{"n_layer": 9, "d_model": 128, "n_experts": 32, "experts_per_token": 3, "d_expert": 96, "d_shared_expert": 0, "activation": "swiglu", "moe_layers": [0, 1, 2, 3, 4, 5, 6, 7, 8], "router_score": "sigmoid", "normalize_top_k": false, "routed_scale": 1.15, "balance_loss": 0.000148, "balance_bias": true, "router_cosine_scale": 10.0, "n_groups": 4, "groups_per_token": 3, "init_std_router": 0.0369, "lr_router": 0.000919, "n_head": 4, "n_kv_head": 4, "head_dim": 32, "vocab_size": 4172, "norm": "layernorm", "norm_place": "out", "norm_eps": 1e-05, "positions": "rope", "rope_base": 7730.0, "rope_fraction": 1.0, "qk_norm": true, "attn_scale": 0.177, "tie_embeddings": false, "parallel_block": false, "init": "normal", "init_std_qkv": 0.0395, "init_std_o": 0.0093, "init_std_up": 0.0395, "init_std_down": 0.00588, "init_out_by_depth": true, "optimizer": "adamw", "lr": 0.0059, "beta1": 0.9, "beta2": 0.99, "weight_decay": 0.036, "lr_head": 0.0131, "warmup_steps": 235, "schedule": "wsd", "decay_fraction": 0.687, "decay_shape": "linear", "final_lr_fraction": 0.1, "batch_tokens": 131072, "seq_len": 768, "doc_mask": true, "z_loss": 0.0001, "train_tokens": 817500000, "steps": 6238, "dataset": "wikipedia_en"}
Below are experts of layer 5 (counted from 0) of a mixture-of-experts language model. Rows are named router (the router's row for the expert), gate (a neuron's input weights, with its number), up (a neuron's input weights, with its number), down (a neuron's output weights, with its number) and show model dimensions 0-127. Each number is 128 + 24 x the weight over its row's rms, rounded and kept within 0 to 255. Numbers have three digits each.
Before each expert's rows: a language model's description of what the expert responds to. This comes from a sample of Wikipedia text that the model never trained on.

# expert 6
What it handles: First three digits of four-digit years such as 201, 199, 194, mostly after a month name or in, also paragraph breaks.
router:136176094132098189114125129096101105151141140139130141104126132129127140157103147105095072128131157167148097118119130150169116102094128116159139145086104134120103108120099143128135133123140156119115118134139138138134107147172114104146133084150128155138105118100136145132029126098134126164123091083142155077096131128114132126131162133109144154147130142133067126145155104127117116154129
gate3:080139112143111166110103120114156087155116145112132124144127067140125131135133153152088126138096142120145137106075096128076119102106134130110123140138117135133158106112114088136106123136156117159147129115163130099143162161152109122133189107139048119152052132113131140140131125118131134102112107097140150128112131072146109119153129151134161138161110104091129102169126111117112127130148
up3:142123153160129129098138103121070109160148131102144133133164118118105137120095140118122178120115117167129141118139148114151112121119144086151118116132141104130096108118114134092130119092109133090084159176149114137118080140130120133135087196140185149103166123140144117124130136144091150188126121122176118100130118134107159123138135081168144131124150139188151158138105122137147139112094
down3:121148062090101089128097157137131124142118121091097114158093142107143118135164129146106119161076156121101176125148153125125110171101128131133175119133137136124168151089134141138130173173130146102172132120138136151153169114116159144123121132105123091115098109102091135167129102153141113084092164159102135122112162113146099143122155146139121112097146138126135127120126115076118152100120
gate4:100131165104133113147105133143112129122112120101092096138170094129150148145117130108139043137150142113119106148125124149101109161129106133097140179098117130148085154091179104126137131144152129170126159116097148141122187139081109084144104107118138110185153112165146127107101130107146129143135131136107129159146095132140132090142110138141140135100120112101107077131106168127118151140112
up4:145085144117144128156143115148116137095138129115087142156122113110104093134142099123124151152143156121143163105113133117124139089078175166183124093140126093114150108121081145137140143157102129097157081166134086113084132113125135149129124153104086146093104150141127124126154108178140130112166126147137138133174132124149133078097118146139134122136154133151183157082136124108159113113115
down4:138128119151152126114115117076106141132138126085117092184106119110133119176149149126151195131131124124084119130129178125125128139147157168091089131114091101144130113170119170105142139132126131162105142108130141129137140146117099121095091139082093117119167141134128109110096115110165108100118175163147090146132168105127165152177139122097120126137135114094101130150130150098126151108110
gate5:158147120100110125100141099124129113149089138124136127092143096116154117113153163143140156133148115147143127090152139118175119155120174095153131154099126186133114104162102143116167127165109102141084101148137126131168137165134146128126114126107099136128106139093109110110099170082128107187139153109164132103095173145082122094090106126149140124142088139148117119132149118147147120118080
up5:122117132129106106136132159129115148105113153138133107176141163090095079142130100107191153120114159100129133141130135138128143111156177157130105113148129157061121117119166138114119101126097187148131099110111110118132102128099164128175114152150126099139118145106103186136134116138145130116122125140114074121167130113124120157127100132188151118096105124153166146106091116115122140161135
down5:142121127109120138152119144153097150137152118108117141089106139163189124173156135124082095092104140087156138167128115164115153085137139125117113099150152106098126122152150140161135117152155104164141123129111146160100154131130131087114129088123097152104110083145144119097132077155157112149097152188136112155105134156140173125146131129111101133121094121113112089136099161122097141130119
gate6:084158160100071129139151127144124139136104083114135112124102137128147155135136183127090090124159114174170142164067109114172105115150101163079083110090095129164127127155152120146117150086119115092099127171158107154131122121137117124107145101115131122111103111126123146145103119161119158146143100124109102117111119093129108144134110111112164159134163134105115154123143151126123124096135
up6:125117094133106117113124092140162127128072113087099152128120143128121112122167151100110110123093097111157110143127151177103143105162113157183105144125122076155126112127146113138123143128093124173122126133145111138093179135104109122129127135130115169109088076168073132153124115167112136117164153133090115132129126128163086139146118105118130079128146109101159122131151150180143143115134
down6:157092129108120076111163139172125128121130102162162136165073153120091106157117137162125138111144116134156149117111192127155127111129169120094109127112153126070138113139140148126132103112137110116132104144107151104157108136161082127068082161150139140120147128095135143154125156102135104118111135126117103151152131157146150093117145135140123110130100114067165136165105092134141119122127
gate7:118117131109179153117133096119112099173129121108105141133100113132119091167100101170118110097166152113155124111094141086149133135131108116103141121106147099164141129106107146144152114092128140171168147143158095182126099145101138121142078187152151130122134156130144080148132137136127108126116168159148181136121135162182112106143138140119120155155173132157103122100137127127128127118151
up7:146108111120144205102129122139141057129117187153163089143092141108120096122077124134115114098129116153152204111143117084170091146138107146095132151097123123115126107114129121092139122119152139096087110090114130147105111164115116135119128141137150141101094151114137109109116146104158113148108124122149149141120142114145129130157115133125155125173152131156114108143134112089127098164122
down7:112157093137078134141118133102099153140107150133113169074136119110147159150145120058137156133147116123105078121159140113128131147099159161148124132140141131130105176109108128124126166113141108138114158162108122099089144170150123153133149141131108123087128119138085104144153101147130144118141106103159124115102107133102159130096131157103181108150103138078152120158154122081100162129145
gate8:134149121156072121113126102155115128113164154111144104185157131149156156116107143114119137138114083156169136078095181133162089105129128117149109170123133107101136126130151123093124134144131121106101107125145133110122130132159139109111111098156116100166124118163112095132097111130135130135140084098139089102097126141078149107126127128095177155145116124091094112157134133135065135114092
up8:119113121124113140132143142128107120155142144136098133140077117156115116098141119136124107115141116117125138100122145189125145140152157140135125122140108095154155090111111128152084131149118067168161107122145171103074167121103130113113121124086141099147148088113126162148137170131188122107123102117141120168155189137093091129141138129146110132111097146131084087114093153090106118139111
down8:073117129127166115115109126145107153125125090168136111128114143103165109147100115096138117152118139145104133157163117162127152156143171101087138137147107136149148099121162118129097136122105172134109146171124125124133155085083139132110133088145145106144148154134108163084151153094179134135082097108142129145100107120130104177108146098146094128152167103088135112146115138116166113148101
gate9:136092139146176127140118112169125122130131157150133150153170147101096122139112124180162187121122117123122147107170128127120166137131116134106090082135123105122100173144087093133151074151097125151128131138111113156125143094108144152123119177099131105091137146125116134156148150144138123128145177141142104153129111150158130150136078141163119113096151131180160141083137152107116144117096
up9:148150138143112144119176154116126152127143146128130128087132122168130120109127140117087123145136169138136108147085123121154101100080162142186166158106111105096085107137135153144112156127171139105112142133139126128150112147164110102146085087115112161145113122130105109107102103119134124134128104103167121094121106097091141139128136155093119135150133143142063135176139103066146089144109
down9:123106124106133121119119120140095119127129099159141128124117111097108136139137109170145137120129136114109154098107128136126133130148150120000108147161128153162112170147129130134161089192106125153103113119131133191149118149082135150085118148128137123148126134113137151141124109101162157112129138137104093124130133149157118132124126122156143160107086122113121144084108116146167109126148
gate10:147132128122125132101132084108123118120145143141099122150129115197134116101122135134143121103133143160174139124112103121151135091113151154165108118125090142101080121131112148138135103133101093112089156152099118076171134079184126122129085128150113136122112101137126128139127148124163109130162151145124107075120169113096136159075116151162125143070094137146125155169139134141124153108137
up10:119117128151199105114150146161112122144120095088161151153133150105097172159169125094109134156119113106112164175147159132048106163152148138140125135187129163159143087139130101157103128146110156128120136082112121121116155124122143163173109106137149129155109133150114165154131125120122142118115136123149108105129133146154108141148125160115161131159143097110164122120125132159121126098124
down10:139164113090109145125170135130132103115130102105125131140140089091096152143099124139155097131123113160175069121106111173140181144127128126089123102140164119182104116170114122144091136132129112102146132121122117166146113158155127169121105098142119173114149094131129137115187137130129078132116138087132123165123142111108139125147121111071139119143097113101116104124104161122143139136175
gate11:111160134128177147112136174086128090152157103122161145127143115125115116136154132154170137144135131133118108139112126132165134160149097101135128098133113137181121146116117126143170127119124160144115114104178160167126140145075135158125079103131118127153145185118138121143114070147079140160113150092136149117129130125158146099162122067117142150107150139122100174095142107103113122120144
up11:178170119119107119137115152153123106110123140117156133143152148119132136104087140147103153142139119130113109123152149109146116172081164123121160134118111109127115134131162095102127115143125154105108123122092118142123118083173138103128130111109129113152154172093118124150114158141090130141193087170144114104139115143122138120115146107169131084098162186135078132145130177140176155111160
down11:137123125117139113159127122166151129162118081131104125146131124124126117126140153108130104105099151154134179105138129133127128182178128145093154157131111124091147136129123108158131093211127115108124139077083113139166110137130141098150102122118143115098200123098147133129124105140082123147154128141138123155100095130143128145166102124119076136137148104139098168092128133113110091149154
gate12:175139104149110114151133135110134122169120164142124056138104107087115128152105168122090116160111143153139131143136134134124112149120120104135126183106060104110102118109127107122104141130124139119138122144161126179151137139132144139142106092099151126124148104131124126157105129192093126184092127118084134084122122122126095131162134112124109092124127157120097148119111151151167123094174
up12:149086142125131147084107118139147106122121117144161134113145165154118122143152097161093105151166092136139072137081122150103066166178100131086109145143154125116117117099155112105151159131128154136103140131114123157122082125142125131095151168127107131165130103125134100142155123160118151119118082128161136127124132139150106078139123132151135144114124076121150104152147143187128141106100
down12:109153131132101119127129138174135106142098089135113106138142147148147148103120137134159146092136131093111118101076161154116136138138137130133104125106091109102093096122142102128138153107066102137096138167150138145125160115077109089169155132108161167142161185155135099148102144156166160134126127131099088168145132126121114083137157109116136175169082129131136137135120107131127111134115
gate13:102099169142153156112132135089117124150140096140110149109154144180138111144129152121134130160138139150133096187115121128131108085073101099134127129102140176143102141133077153135122161131060132116159119133143085117152107135139136148176104149149135149143074133154124167129129156137126136151132146122124149120109141118159144134127172126079111130137149125088140091134120130132075140090157
up13:110171149134151161100145119119117128117129119154132158139153126115136090095068145115115122126124151142119112181140098160143081144156139137155164105103141156110111123150120161109068084114176158105118132137074124138134108121161148154118115170147142103161169140116171172122125125116113138103151129122141118099100128133122155141166128131070096144141109134142101120132114096135143140076126
down13:098137143097139130122154125146079097109131087118159166134125126122153123127090112136120124131113143134150122130138108150109163094159130084122111172133130116140131107123139169070129124141129163158098065096124085128149099151114144104161119119134157107076125124183126130127179119134167105145134153137110157185119116117115139160125133124118105107149135099145134109111146164119127109171069

# expert 28
What it handles: Opening consonant or consonant-cluster pieces of words and names, such as f, b, fl, Car, Gl, kn, e.g. Breakfast, swashbucklers, Gloria.
router:135131146160123122165158155087153141093127150085090130130126105107132115140123163147106094143131158130145147149084103112136144118115164143143138130114127102106181103133117097118079145103137118078139149163106118125120105138147142110129142119115076162148136117120120081125037118109135101139143156158140137119134145108072156112137135141126154154112134105108078125133155146163103136114095
gate3:144152073168131152091148138102165168113108150099106121133134153109137144109157120136095125155122122129133133097155111144096105125106148138188112119171104132100158103101106129120107157141109157090098136115114085146105111156109121128104164179116107115117107123124141113138114157121175124160123089105084090118107134099111137137136137147126116150108137083073133097164111115098137133131079
up3:130146170136164146146127111095121133136086129147121155106143124157090105102131104147114120123127106115095176112136171152114141103145118161113119113092184110090133154094125103150193108119098157108154140140119122123148130109158159102121139159103118125150145164112156092127122102132128144104097138131152122128168150082197155174171118136115158142152131096142107118100124124137097130154145
down3:142129128141121151171097092173154050143201153134124156121117102105107120137159122103084124131140098142144125114173136120107120064148118130146101152156107126153177141118137138130133124130160092163158101134151114144117095110094106129093103116102134124125123128129152127160128145097140116117138133173065102137107102123106112111112155132171122146114137145121140142122162112152151117108139
gate4:118130136165036143156096128155144100133162126159098139145164100113118144141097066144151120141151093128147114131104111127177142106105152108119126113116150111120121142106137107113120166144149085114120114092140147124122092117138180124100162135086159134155105090107105129094137111129169120124115117104119096100100125125119158090124144174117150136161150107090134110127138114150101123151118
up4:101150141079103144142146091113150083098175138170120155075084119093117116124154149117141122116124162114163162086112135132129163096091134133136119163118149133134149156121110098168171086109112118152124112118124143152154145133154140179138164145145115150116110112093096107134144122173157153167138129107132126133138110076166120156132096121105115131141159115107114129129136098133136131175137
down4:153116088166125100140181130121102146120111107126107150161124133181125138172134170121136092162125139107125122174130139142133119158085083128124145091074136137114150125112148176109095089112143151116088129130118144121122157072104139123160110125101117133100161126159131089108133146117092123176129152134123166133122153126134160113101109126119085073108138125142141132155126110094110158118120
gate5:184127136108105113189114140128130136119118124135105116087116061116142159121110118159119124126172112153117135114088136160148120110119158127141158135150152104155146107133137083166122129102123102150107161111142149168094121139103127124097103102133108151095142106097118096080117127168138154132144100108140131120103119065111142113152114098163105094160115119091106101147141124181136153135146
up5:115112138116141137146131132141143122108109152147140131090123103115122145114125131151129100127125149118148116135146180175124109093113133127122104117088119086136105127147103047128124144112146089062130115110117183141114123106150118101145125094159127152123139153124175087158127103119105153169189104159115130144160111121089104145145147113096136118163119143137127126090087150127106176126163
down5:115138173125095141120147123139090088129135173123155141122123156168164153116110175122146122136116153121111057120149116130128095115130146127140147076150126134049149110113130099146060159104157131132152112137137132118106145101099121116141137125127110085154123128140135130120138125128120125141160181077152092140123146125124131144112111097118102124157111123138134151133144173062133150122100
gate6:115134121199122070151112125111126094139147156105126116102109140125175090128108139151143126169087145127116138142120119109093172096125108134155120122114088062111145094158136110133125073111095137129133154101139109124135099136166144140151133118149114118155135138103158107125113083143092105138141126132122142107175162155078098119098142162124158145138137121135120162089098123168127134139115
up6:117128144151152157155126133161124177079108133089156138181123132178114127122113122131060144130161126093165131101115104134119098132142112126131167140148186150140139119094182129151152120134149124137121134133134155125097146111087121143111144116140149131124139129101133100141132134163183137137163139095120152128130163138147151191090135147106105154147130143127087151103153138140161114111170
down6:132132149109165172086145120097101091129100132091116118159158131119127146120128119150129148110099153099101119115137118111140125166171160156142087102092128136087114098126118096095178112146105131183107135115144156142117122165085119114115133163146138155152154112139125134143119133145104156140123080126116131138161135154114121143138174159131087128155070090159146175106108097123104109130138
gate7:109145111140098122124116118126139156124161151087106190135141113128179104117049163162128112166165127133150160131101125096146116103083102136091115133141143121157137163120105130132153133104114157136133098125099114099165099098104109106141134095116128175158130141143150117173097140124126129151141129134125194140142144122084142138156129138106140104104155153122115081091139145137150116142131
up7:113154119104124128129127144168133148112131111116143090127153100109114140139104119090132146152145132111165160113134119118123133175120107111106185124087094124114098128120095168144172142093127107138127136128121093139110124120155104157129105061130125135091106117097123165160119146098131102162149119157114163112111164176141110124111141124150116168079090137091149131163176128101105113077136
down7:132118124156076128163176129127110130100128093142180100134129133170155125102144135145156103113150137099142083144177129123133102173113087115152157133150161126126123128158103119120098114091128115121148139145107082139164075144099141104156138128152134120086152101109164131127116085105094066109139137137180107104127090145141151141118141122130086144145124151131128143115165106128119157119119
gate8:136139108107158113120153103082146132092146113105109144107136157111172119143142152138111116153129134122143153131135134104105111099101116146104136146145090058127171145145108148150112111111109107106175136138115126155121108125144134186135152108118117142132173141167132119082119136133113079145135090109138124103103105119118186066113170133143104169110135103184129113119111129144099113093126
up8:127103148133124107163187136154103124135112129128102102187082141154102158071100133191118163122148076129135134113104134125111187108129118118146158143140134118123138119138139184095171125160113115160140103112139141116154110118096160115126120092131138077128124116126161136090124094145121119094123148122129103141139120130080122149154157128167148132097139119147144112147113155146081114132125
down8:133163127087113106119156127144138093135107171113094147187149062137137101126159141138128137137123116131106125113104140150104131166086184122134076132108076136097121116129109084104115115117145142187109121129106141114118108117125145145152154125096127117152151121161148099113165131130144135111110123122155128126159139141204150170125134128089130150132080125116099120114161127124164151123132
gate9:148140129180089131165159117113151081144159107092106107106119114108122111131122161154135100118122135155087099145141106109121122098126137138146158110111117102104103107108157089167093099127111111137115143113121108115108109123156106128155152092134162109121163101127147152182117117083095112140109116122136168139109146142104135148103136160145190119108148135147130141111183085134102106175097
up9:131134133139095126118131131109108173148101156147119140167093144148108114131102132135140170077125097127108134114113142088092159141108107130145111086092121119150124138146097137082105100119157116144191092144153139143108120150161094068132130154099086161101115129127088110165139127116148137104167149154094168129134125154139126117167172123129104115134141065132119134117137121108133163110139
down9:098117155165143113134111141103096148135133166121116157121144148159104132125151115113128129154135115176087096103102117104119098115156125088160144097123165124195098107107155093130172142181110130174139132089155142105170121134138139139127139149107109116138111156121102132141106108157099119132139131174129136118156104095128077149132139096150141109125088098112152113101104160119182119130147
gate10:086118138157132157154138131149120142116111139109179102137111119153117116088100153124098139121126155138125150093084106124118146120091117147127155124193147100097163108097116098104120137137111126130126163101105113128168105108143130134115151076120129171104085099136180099125107105124163122139148102123141122115118119135164124142110094124104115157093131164097101109133173110155084135090084
up10:124117156160132090153138135167135130071133133112172142103109109138132130152133116134105118151082128126135105156154123163134128074142103088067134138142139132109135116125150119141160151148122129140139108099125078133144128113128114142150079150079153190132114096148164145092126104085167143143125123088091165098145121100148132092098138112104117157144130140122129173150116134170150118143122
down10:138116129168099135124159136105172156132119107146176130125122119142114086109099124121140115102129123153120091115138169136111129106123142092158124119158140116083147089123156139145153104135103152103112111100136106098140117094191114163111148127159128161132110157099152094110125088135193109108105110115155134118085120142104149153125145106136139131075174154093127148127152147187122159116139
gate11:120158142154108145145094110151143147156124119130119122093105106158144151156104116098151142148124100149134115075080162142100152121098140123172164159081156100104140105091168100125116140104163148103115111152159108119131118095136122111096106085126096138095112055131128137120109093159167077135139113107128130106095129115142153169116155137115138125163137129115117161126164128153133119147123
up11:179114106170072137108125144123159129160169134132086074142149136115114144154128148157154108111100131152127124093135140109120135132095136131148094146116147127128131102133137129114105169112110137113137137120156129160140142117143124100071132155126137084126127155129134100092154113090107086133097156144205102138135126106139134113109096111158140078098131074120148100163137160133129160144108
down11:073087139132113138145121144129111141101119121160122108168120091095149107126146146130141128154141133107137156107113073161130137167160133112108170104118092125090131133125134163123131085136071113133125097180128131181102122138134162186132078124127114163116139113135123100077118155143139119122147142126136118140115062131155114137118160130117125154126113170081118154123153138147097135156122
gate12:123137141154108168146161118146087101102097146079122105152123069134115133149116160147122129109131115130124116155101131145164099145120100138139175141098124089188100113172122157095114145120147175109122133152172111149133153089163095120138087135108136118137152102117124085155116153129156099121112147152122100168160151113097143067138143135139146132077138130122119099120131126134109123143130
up12:156131129155150120142121141102134130121142136154128163129178125141112111121159104122164168130147123130159121174147162121126122126150151113095111180108117120084131139105131147133132106129151086106118124094147155143147150125139188102093133144112110132146114127121124126106138143066168075150109115063135172137115130111185116145121103165119109141125089148161089128152129108088148137086146
down12:126136168117092146120119136139208152163114116139139159133144130139111105119131154149111099124068150151091135092148161132181125131115130129139088157155103121162124111116110142119141103165107136131141080139081127135131119113080149074130093150158122111173146137132140166102116156161148125100111153118128119117109110106116114127113153120116145172112120116134135096132172092125158134080114
gate13:151128140142110111162113168146121145137094138108117106158100111132146103112119107118133087143075116138121155148162105132115087125111137136123136141090160146145093129123091122106110138096072186116134141114139146147156140130116180069126123086110126119120097137095111130108114104088094131156127144084087127157132128108134105141156148103125148134155118111169117113154131127137128168091059
up13:164115156119161147122151130147128150148147151092104154111124106136108072117122116115124152114075139138100143158113120129116135119167164117118177120125126127104188103071158117106124124139148127064150103120117112125168108091123091117115145136145183100126123116123097147170111107174126147155145141143086136139113080108136155113138155145164140149123147118153109123125084105104128112143154
down13:153168138119161156128128106149125153131097129141119146145139139122108114095137133107165124110103186162138078139146081143170143167126132110175102113108143084102171141092112119155102074076172162101111098109115134115144089141164139135144106102126133163115126121097149122135112140165148101116139097098112140119151118149208134128134140137129109130140118125150119114119124123142107104100120

# expert 22
What it handles: Mixed leftovers: accented letters (António), prefixes like sub, non, con, numerals in tables, empty table cells, and non-Latin script pieces.
router:107103102138127118160092159127162110127114125121124134124143105140171151152145159131117072133146151185135082149122103125124131107110113154156122147149086127147140125134127105117074172123132101133143141140161114107122140158131113097156129134109140120102093083156153126100009156138151133139102121128157105111127118115126112122137161149112111138118172128124086119135131133122088113127129
gate3:164120099145108134165149172089093156091140127075139121129179121139134155112140159098096127137117122132122130125121132107142146107062132140125110116157137139133124126105114139081130149096141169102125072115122155127111147122158109138114144156082116099123130122123115110155136141118106140178119065136155095115132139117119133097082186129111120166152133167130131085124105160138119129108167
up3:149100135093152117131153159135132111116128137119102108121055118149098081115061124110107133066103155102149119133100130110136125141113141086167113115155159151154119143125103151183110125161120126163124160102138141118144132137192150121135141145130149159152079141116127117123132125177140139107114135156093139110107132168103128119110134128120147106141122116157128167153163081147155148140118
down3:105131084145140141104108120140110127190126109125117134142126118113089158157131155119146114142089126129153113091191123100111121111156163115172117144103166136113128128103098107089131124192117133111117086094120105109146108105106186192155113116126112119125106152140122152141098132145117117150124140124161147193119155153168120115131145149142129118118150132123117139114094159090132092101135
gate4:109127097178173157185114155108108084153111099138123113129131096138151142120154132125139091126112145131138123160130115106133195138115131137195124174106139130087145130140156146094146114109134116126154191113101103102112105132127148101111092131091146117145143130152144139125100191085118120116131101131123114123161146136140090105120110138103150123128120105099101109115122111183105137104133
up4:083109157148135110142144080117174126121113119147142101095164143137115100121133089132155086102123145125115094087148146126111150140143155128203181144184133137153124125157163128151072143098129147108148134124154138144118121188110152126081144177126127153120101127150106085126112161123115137103160143140120131119123101120150137125161116154123106103122142109107114156099134128164148115107119
down4:135094137144121112145156124147117162151184129120109124135167104134098116130136145145135146118098171110097154126113106158123069139110104106187144153166112144137133096120116098165107124110134139172082117164125163146074172087161107139169144150105119144134150143113117138088110139149097106116146150137108153140106103132098113125087113136122149158127136125082116146136135140144076101141145
gate5:157146132111111076160172149140119138149127123044129129113094109128160105119138156134091119162122148136140156154134108142130121135157154154079106142174093098128115146141161092105115146115110127163145121106124080121132112132125105141169129125138136098104111162141109155115090125143123178154129177115168144083132062119101097144144120115118113144158144130131124121140155134137097137147134
up5:136151135121084116126114082151149118102164126075167092124164072139096141109094112115151116138176088141134142158127114112105103146054156138089139153110154151140145119084074136138161116158146136124139143155127127105126103151137116129134126156107170110131134139157145145131130152100122113135092148146103145146117117143095137137131154111156119141074113114110120111165118153094140118129086
down5:171123149123102106144158143126119133125153079141143145140119123104117146097109163110141125117123159131095094127070147112116128152136119140171149119165147129144121126109077151094151160191106121134088146174164145100109143096134080142144106128139145136132117126128152107118090142125184125160103146105125135107151091145159143148107135135129120138137089115183125090116135091071117122133106
gate6:090136146120129103132097187138100152114143127111093144120183131103156131120142079119108118142123109164158082157121061137113094147165140123098154104151100108134128139099120137139147134120153105146145124129127107104152188121128133114130122095095122133119152128125148121104081119112182167153115141108151126156112100163089130125106148140119143159072159111176131129132138153150117121098112
up6:145108115110100153154127129131108127112137150116165118135148134135131108121117126116106140134112152130136135128168117112113137145101070101102141075179114102159121100181144120103116150142151116156094142160073119082127136149093115113136148168140120158111126097137158143085130138172094100098143143124145141135109079143099158112107162101122147107137154103177132096104132120107191150160132
down6:151158144122149114151107081104153116129098156122121110109150112103092122149096123139117144117120140142165090111106137139147118127141135073123124147138157139116156139099096150075137145123154126149157097141128163118158131077156124170168141136133134085125107115128135125141124125135117180092098171125101088131113106155105121158151156103105158142086118102153140141104165128133195113154084
gate7:116158152126125139082164092108139154118147121123129117114130070120126155134118133195127097143136112162134149145129109104111121133149151160139129092129144106169147085099151113157135121139105136187142138116139103122101131092107146129128118142105114157142142158141122111157139112129173147151157143152096124147102104163121153151140117100137157115091176168158123141084128127129126207146091
up7:074160170156118152116125089121141127118097087145166129096098170084102148160103166132130124118144103141127141107118112156133146123108163106122158099113144117181132113144128162157158158128096154150144120117134110128131111122142125156103155101127121140128128132096166135126154126145155135086165133148082136140155141117157137151189097143114137101151175147140105129086173100139136115085123
down7:130138085126126143139141135113131128111130173113092118135149137159159149130094173103089131148155113141143109160131120140170143120107111107197162094097131081087127109115174122116100133109117164061157141128129138079131148135169118118145106078120107146111111133171093107089135142142095116145118121143118176115120126162122156111131125136115121118103143141108125119179141130100111149160114
gate8:165116134128107136142128099142199115104132141125148133104135119141124141177158135128097141147140151169128122144130130115102118145070212177110177145116109138149137085105131075136119148123112168112138116168156148134119099132122104063161121150119117130103107076147115111140131130148104116121130096128116103103089143114128129164114140162104093112145126130100118145155134151115135130144102
up8:080139142129117163130136113099145111146092146127133144130132101119093121145096157151127150160132129111135157190106101135124108110120170144111113092088122108145146136154152144148160110093098163123185094124131112135099124100094109150179109161101116120124139183144122128132130128171103136153152136152086128115129100143123093164157142198142093111131132153120157143145129107131115140101093
down8:139144141163142134097129108142129111141058157141130128131139129099149126162096195086153142144123137084135136106147142133130142136137124123113110129089136103174153123096115144160088097145082114127127134100159189161137115146148115145140170116085120112118100150156102125119112144109093157113134139100150142156119142132166083118124121140119140111116087144121130111173133134096101140142065
gate9:156162109129175162134149140123144151106123121131117110143079139174143164150126137112120086122146117121124076124147105126128166107092109144089111203143107108165109111096116132148103132138140116132131141134148169104087098140116140102104121117127127157141067128130144151108138126119166124154105114108127126142091107112153140126164137109150135093076098181109152112124119083108110118161154
up9:148112104164082133169186113166126133156128159160121164113128133121128158146133148168175082132116124142134117086136139107132141092138135123141146109081106121168111112153082104122145112116130099164133129151117099101130134180143121135139119103171117136144142159159119157130156102132124125089098116129161116159093135108077124174155099121096142104103104156118140147119135138130130123076154
down9:139153150137127120146147112127176089163153083126104137086149145096145123151105127121120136131144165132174146119150129150126137145121076137146132123124148116056136150111135120130146182040106099108114158108158113084127113120173108118132164112168142157114152154114138115126150141104105101131142102152150159132125122090103159135104106129108120101118141122150145109131104105087153116111135
gate10:108126117106117161133121134111115159120127099140120139146146175150164146125136084154073126113134172199144138153129106074131094142124103137139134148174136083148123132172124139097104158104156095138161094186158104141092120138142158135166115146142160165136132141127142131113107152118081107120126110091138173134136115160150138100112128152143120111122141126134123101092147098131106121151152
up10:151116155100141100154108122104124145155129057118129132131108152121164155158141162112123158119116103132132090112152125123129122162138115107093131107160158115095119139155101123082113113146161115147122071150112110126159140127122130144142145139160138094127140115126126062156119122133080095109082141107093163113153154115116171157153163160182160143147132149113095132157116109098105119129141
down10:143119105114099134108098117174132103106147130166140144140128181168158136126076132130160145098100123092092112097180126113165122133166123113158116117153124114102112104131142146107118159098161164131105094148135141106121158096145133148135145140157131112093095150151170129085153158091116122144119121138117145134128163103141153122090098129147115126108180121160114101095091096092133146095138
gate11:131123140146107127110105096123154091110147109123118118126131127102067132138108069138121093098126122110095111109112135112103175157117153137180076175094133165061114125119123138125114112143166147091125121128157130138088098125135107136143104158150158166093152104133122135175118122175159129133101140128155137141116133142164128159127108142183139152104107117133138111122104162109167129139133
up11:102125170145111126143135085167142163093085125119118161120145153109095101112129121104108141111096113099114181138121145123106157118121126108143086089083113143086125119085140128140162180135125132147099101164108127128088134139157102127113109110190125132098193181114096122163120123139119112150137112151114137161132121131151145123125104107137098161101110138133134151127132139077118152130153
down11:104161145133096143171124119117141137121133173121126138108132125160152114099124116095111140136133129146154110176121117143155128136101117119228140095084123098088131105094138126120118163094119159124164133171137132081087128109167141114155106110144118125124116137125087119120133169126091084156123131157130160130136139128083098110118134125128107104160141145161125126173155131081114140127101
gate12:069132145147168141125155125109151173131136129108132133118101121182124150131153159157122144125148148147124123151134105183134114149107136142104139143092114137157129155118105092137129145144167128137100145132128122085146099125164095158105172135143107120101107083128137130103132144083134118160154142147118068083111123103087118172164145109149148157095135107132151152145142156094094149089129
up12:103147106103143158141104101099116123111159116157110164160174090144145115112122179103126162101088121136146132153169152135168142109114125093142086156197143137134090139125082188118119147124102154119134100107128107142105172100142140130139144131140130116155165132144128123182141121122114119149095158113146096139117156130122102094104121135137132121070110121118130122130097172117105120108137
down12:151097167137132114113138110122113127115111148115129138076144114176135117134116123134119126127137102154136130124128119130106093147077084110153162120063158170104120174127137126138164146136151102124175111157123141109119105117132123134099145092097161126102156063129121149102125169132164159135107127149130108108141149163114072123149153136140154144102168107123103165111184120128100123116098
gate13:163146145150143137102102101131141120119126080131111167161134128144098129129116134109107113131134135148100064108138134115084102089108143168160099157172115126099106111081127145182066128135141118089150117149146174184134147149113140099122121161114121115166116119129150129139119133159136117138126137105160143118153182125162098154187153140134105154137139129124132157145152136161119125141140
up13:083102151106122087148093129140143150125133165099182108164147135101120113081169136121082122152104120132132107089122141157139122161133185132141156165182119159112160096098167160123157138137123098118105127129119127126167148116141127156117116131098125112120118125104087120125117137149093111170146099137142132141138095150110131121182136159171158098135138110099164149158145149140113154132135
down13:139130150131121090144124137137151116093149134146153127093149142116134166133132109131089162130106126075165142168108070087097099149172112141120109156126126121135113130101106170156100152123120140159120121102120070143122079136093115139101163151167142099135147109111104115154151089121110106137087142143193119176145160167105146117118118156142119141118138107145118140099131152153128105112136